{"num_hidden_layers": 9, "hidden_size": 448, "n_experts": 12, "experts_per_token": 1, "d_expert": 512, "d_shared_expert": 0, "hidden_act": "swiglu", "moe_layers": [0, 1, 2, 3, 4, 5, 6, 7, 8], "router_score": "softmax", "normalize_top_k": false, "routed_scale": 1.0, "balance_loss": 0.000147, "balance_bias": true, "init_std_router": 0.0141, "lr_router": 0.00112, "num_attention_heads": 14, "num_key_value_heads": 14, "head_dim": 32, "vocab_size": 32768, "norm": "rmsnorm", "norm_place": "pre", "norm_eps": 1e-05, "positions": "rope", "rope_theta": 10000.0, "rope_fraction": 1.0, "qk_norm": false, "attn_scale": 0.177, "tie_word_embeddings": true, "parallel_block": true, "init": "uniform", "init_std_qkv": 0.0303, "init_std_o": 0.00713, "init_std_up": 0.0303, "init_std_down": 0.00713, "init_out_by_depth": true, "optimizer": "soap_variant", "learning_rate": 0.0025, "lr_mult_o": 1.13, "beta1": 0.95, "beta2": 0.99, "lr_head": 0.00551, "max_grad_norm": 1.0, "warmup_steps": 200, "schedule": "wsd", "decay_fraction": 0.756, "decay_shape": "linear", "final_lr_fraction": 0.0, "batch_tokens": 131072, "max_seq_len": 1024, "doc_mask": true, "train_tokens": 529400000, "max_steps": 4040, "dataset": "wikipedia_en"}
Below are experts of layer 3 (counted from 0) of a mixture-of-experts language model. Rows are named router (the router's row for the expert), gate (a neuron's input weights, with its number), up (a neuron's input weights, with its number) and show model dimensions 0-111. Each number is 500 + 25 x the weight over its row's rms, rounded and kept within 0 to 999. Numbers have three digits each.
After each expert's rows: "mostly gets" lists some tokens that are sent to it at least half of the time. This comes from a sample of Wikipedia text that the model never trained on.

# expert 6
router:487534469501504502523528495500460477508509491500498495487437539539485518468509487530510513530513525494568494485585489527500495519497477502526500507467503485510504490475513513492516504476466503520510517504514491509502447550489417496482543541506469517492482520493476481503531537474477484524477516514494455503493516540511473496467499488470
gate0:500469521518439479463498456513521513506502483526538499504484499530509507497513527490493507494493475483503504452556475536470539500517502535490511521521468495525520516493498474516516512529488477491497504472496530508503485533552493472497503512466541514474492474495573446500489509515528509527494478470504501486549504505496485474512544511490
up0:473505504477511485443487443477493484502449511503490516521467482495501514513502500472521485471505513485507520504533478491494506476519519537492485531508496513481524533490553501513509504500459498505508460537507527502554535472497512498529469527509517497535536512535478474450508490478562475471511500504459520499546479489480503516495500497482
mostly gets: " the", " his", "The", " their", " its", " her"

# expert 10
router:516534545550543483469486498464510532496470484488478550503512523519502480499468468510480505484522493487518478563498495456469497528476519511531506492501455492479491513481521528502488515488501502491509472511476504555517486458450529508524486448491505477530474508535479536525506504540509508538523489488490516551531503481508496518532481488487
gate31:515494513517482474469507514531478477512517510488534482481537498500495523535504471490463532476542503525527502517513458546495485519494522513495477522496503441545494488513439484448509444443512514515503474541518483512493487537486496512514488529472541489493507490534527522549525503487523486527468492477485517468491496489522491516490488480538
up31:500515487439515564562488505508466474467499494459479505519511479495516511491489508506543503546491466522513490472492490513528486513490496499488503461480492540477513479508518533506485524487463491423515531475454513499477515497521522507495518489532491443535508517516537466443459503525502499522509525502556424538523503521527531500514538484529
mostly gets: " as", " that", " which", " =", " where", " but"

# expert 1
router:499498475492473507503473543555525464522474486478535514490473473480523432520508482520538445443507503513495492551508508533584517469530527463451497446508472506535499505525535500442520485511518481544525521530525517501548458524451489530484490492500502521497531492516532498511485516473490462494499512516492502510530488499471506504519487496536
gate0:488487492519459519491471539479528502468471431505473510481478499503517526503464485496508453492479511500492508471493509475463509527485506510504527457499516520500477513501467519492462493504468522475467485457500490468542478506479523499530502480488517508503479507475546477512512507513462486509572495532514509468527529548498501470473471493495
up0:495528517505492520489537528525459485503486468549492516514475481468493513492491488472460490520477500456514520492502516513501499435480524422546507511457517500508500504494498510450512490519469496488514550499465439491509464528474494513502485483488474455473534478493519508485519484496519490488503515503516510511480485462495515498479483499507
mostly gets: "&", "ZE", "AN", "AS", "OL", "AR"

# expert 4
router:516529505507463490452508507503497462486527530491496496521547514460533482458450504486536487459541501511516528539517506518495505498475460502514498524537507545482473517481507525503522493519489468509500499518516532509478520470517483461535515523517461464479492532478493510498510471518472511463501487532492488483504500456452491505498512460513
gate0:488513486514507521482494547516487501510482457501545517526528505536517503487471507515506496494505559451522507507485501484521521512507494489517491513495505463487469536486493488528487530499493503475485525531502533517493497493516518516507500497495559473467507496532459472518487528526438480507471478520484475502495515475512498515523512524451
up0:509472513538515488496477488490522533493534535502464503477470509486506443539504474481452484531520473517449496540547496560525500459487507475481463512537459511504494495510470488473531502472483514506526476503509467496475477506488485496490498517493470562540507490455510490545529525484552521481538511483475554519500520496499505497503496532540
mostly gets: " km", " (", "}", " LV", "^{", " sq"

# expert 8
router:432474450563467546554468477522489489495493537474490497517532471495501536471524518461478518522522498500555493504484508501514542489473493480484549512456544504513485510517485503492485506457479527478527464535481477511494511512533514484515489498453487501484488456497519481461489509496482469503504477434460473474474486500480521519471487498453
gate0:492489509489471485467494548502488532516494499497518507474502498494487511525489527469514507436504493516503490484520478507492474506548505507471554495516545483476513513512500534463517484540512487444514493499498517493527497447438489478509470446496486544509518481485500511501563526505542456495457488487474534458484479490501503528503488463455
up0:519486474539483500475510511492499548522494513528491502496497487493482510494522490489491532496516546520511498490498506534469493506520450491464547495538476519500507514546463509489522518500519472473551496472471489484499510472490524498499541466495482504489515491491501495487514494477543490506462486479454492475542519498476492502502507482515
mostly gets: "able", "ically", "ating", "ions", "ated", "ised"

# expert 5
router:494456489504481518526519471492528501543504517514483474525448468482478574541477486472454490525499534502540500473479464473525478509522496512500496476506460484515490508550497448528528493465475460482468520491510486456478501536477538504513487522484489498525469450547494498515524505482456459535531480498525509513471518522474467531537488507458
gate0:461491520512455524484472520535501490503506515482488520464526510498526515522487460482505461486513492442529522505520498516474541535478469492511498492495468465504485510501508429526494462495479542507466457459523521506469475489495509503494519488454490476479498473547471478497513447498497549561506537479484533536461522471495497532484505505487
up0:460534530510487490511474523515479514513513519466467514493503486495513513526500507511545505501487490508473524526506524490507489459487530534468477508475486422499483519498500441500507480525528511501479475479536521564512491508471543473472577469486517494510490502524506507448487478468528510531475510468483490472449505508505444500478450515480
mostly gets: "See", " un", " Win", "At", " Ass", " Ex"

# expert 11
router:498512498483494484503514498467481523493508520539490514525522480521513464514547517538488491527488484456497531484500507467471499477526503508523497485481497479483501541492502488479475501558536485514509486533516492508507515519536485484473499457493535500483514502480449525507496471530447485475528479511484513498513488487540498458472507487484
gate0:493502517504488491509483512500487478539504523527486528474510499479493498515513502504469473505472498510520490469550523490506499491521515496458494517511480492500452503509513518523504515460519510525510510507560513501500543470505496515434505467458500507521476501513498474487510578500500464484510489524489549490516517498552507480457477504516
up0:507495515476516521506508500514514519514507463481544466530531476522495498468520510468496519482493468475523472501492549500505456492492494550552543469516515518489551506493491526488527497547472519506489450464503537457484522495516515478511540518482491537492504502481501486478495467499526486473476475482496504482475514518490481451480461533516
mostly gets: " States", " American", " South", " British", " US", " century"

# expert 3
router:492547483529541490541522480532488501520512482527507495457524546549510457504546523506453511495530476496523493474496513491448519496471447482476513468480561466482486516468529537523486467501495502518511465497470507504503492470512508470481521486464534491487498485526501524520482511472517476445539478533480442539517545533515499476529544513570
gate0:455504484516503515443502516507452499497495453536503484506521538494485535546495488519473520518522481507493556474529491567473558505492514492533455510535522508479508520527509469523501531512480491521486457484527492490512483496484531538488502509514553477503532492518451518539492471474518509509504501490512478513469489529525436519490477493488
up0:498494500535489504535513528494511521524516509477471515513510483446519510487490519428577511501563525529482506487492468492463495493532511503505438516498495499490544473505497492470488536511474446503508498527484488501515485495479507476504458485495515471485524490523467516494473500496472504537506464504513543467442484498496499476498480520510
mostly gets: " was", " are", " team", " family", " were", " people"

# expert 0
router:513457475504489524476471486479479514498529520522504492548526461482544478484533506457505495486536495494505500518490502476492523488506497526512540522522473473522497481464510463505479471574539510515514526545502510529495531536491463508500501519490584498505493508489516476511505479496530532507502489520450520477521498482465509445495541468547
gate0:457541533473521495509475481501523499514472474526464500532554550529541500528508476481513507491492452493514489482534543512507516503490552506482536493541465484457465492521500543507492504506520468476474526548515502475535530515533518492493493478500463485492502496535447499518515502515485539523499456474510470491540495503459505580499495500506
up0:499514464478489514541527499427482511525519532452491485536470499508501510476474500492497513438507525503497521508495519510542472510501478479538474506478544532500505541474476515479474480507503508515426493508523469509498522471511453513508509501554451429502524549508514492512518460495545443527497493515472516503495515521532485511496478488479
mostly gets: " Larry", "son", " David", "ford", "ko", "ova"

# expert 2
router:517505506465521525473574505497493526486520478477525518487477498516489443503494464492536521480466487521489476511520464496514508471484457457548493487518485514511519515464525493478495493487509501515463478497467475480537488512500508517508476508514477519534480473518515508488507484561503492470474531547501552471498488549506466498534489491492
gate0:547475473525492503529502508498502472519486473503515463536502505513526435522485540509486531465508527513473454500521510511494515479475453484454505513504451467508544514535509493528472478486515519510482483512520500491557442499505480486486507520536478485483490524544507438507511513504510506442539518511496505425498545539526480505502487503466
up0:527438487539484511519508501484515473481487486500460465530483481534500453490474541488515508494508490492531467510523510508483526493487448509467518489500473481488494508494457471473495471496491468525496484488503493518500469510508525472510478525499471533517450509511470469525534505495480520428483536484474511492490528503514476524526534531494
mostly gets: " he", ").", " He", "\".", " she", "|"

# expert 7
router:509507515477514473485434558477503512507525482487555514496485529499526451473504449459501509439486524522469517486515502547563512587535516519525496487522505489526509478541493523523487468492497498474476499455515486509539488510532506506511514511550546501552488500495470528512499492464504493496468536490495481540531496542493505480480521501496
gate0:544496500489507533502478517480507488467507502490484497530474489543483534491534488475543502509500516492500503478495511505508547498506495517509483495534491545540460481503498461525546504464509451478517513457469517534511503558498487431500477523537496499510462448487488474521515518466522494502503495508497508467495540509461500518505464507511
up0:482523567529463475480532502519535457507512496502496553499539543496511509490510515475441485442505466499490488494511486473523475491487519532505499507512514505504512542499515525494491480504509506544489510502538522523499531478531465520491551483494479487484494490522479525496484545479484467492503530475462524507487492461512484493498476477474
mostly gets: " on", " for", " to", " at", " in", " and"

# expert 9
router:488506538477512501497521505514489528490466511513507488505497527491471526517449507519511497522423511516468504481481486472507466480500532491489458528490519513493532486505478497493530544541523492502505506472473495466483513453517499526488511503537493501492531504498494456513482519496544566522483512497532550495490494479543515520498493562531
gate0:517507578516519531499489496458488482495489474485508470522533502496475502484481527472533523547520476491521473491490532516503515451480508555485536457487473484476469469500507486511485523458544524501521430483511476485454479522479510513541518516524445536503531496440494518498477513491489498482505535484519478524496495481494456524501485523482
up0:526506448514487489528524508528484547513521487537509508490529500539520535523547491470497482511484497542520531504494474482511481484499491501503527465540509483518519493535480505534497503497524522491520529507498512503506489522515495496530497527514465528484543495477516476453482456482469561514471554471482508519483472478447496507530486481512
mostly gets: " ==", " ===", " well", " Succeeded", " Location", " Genus"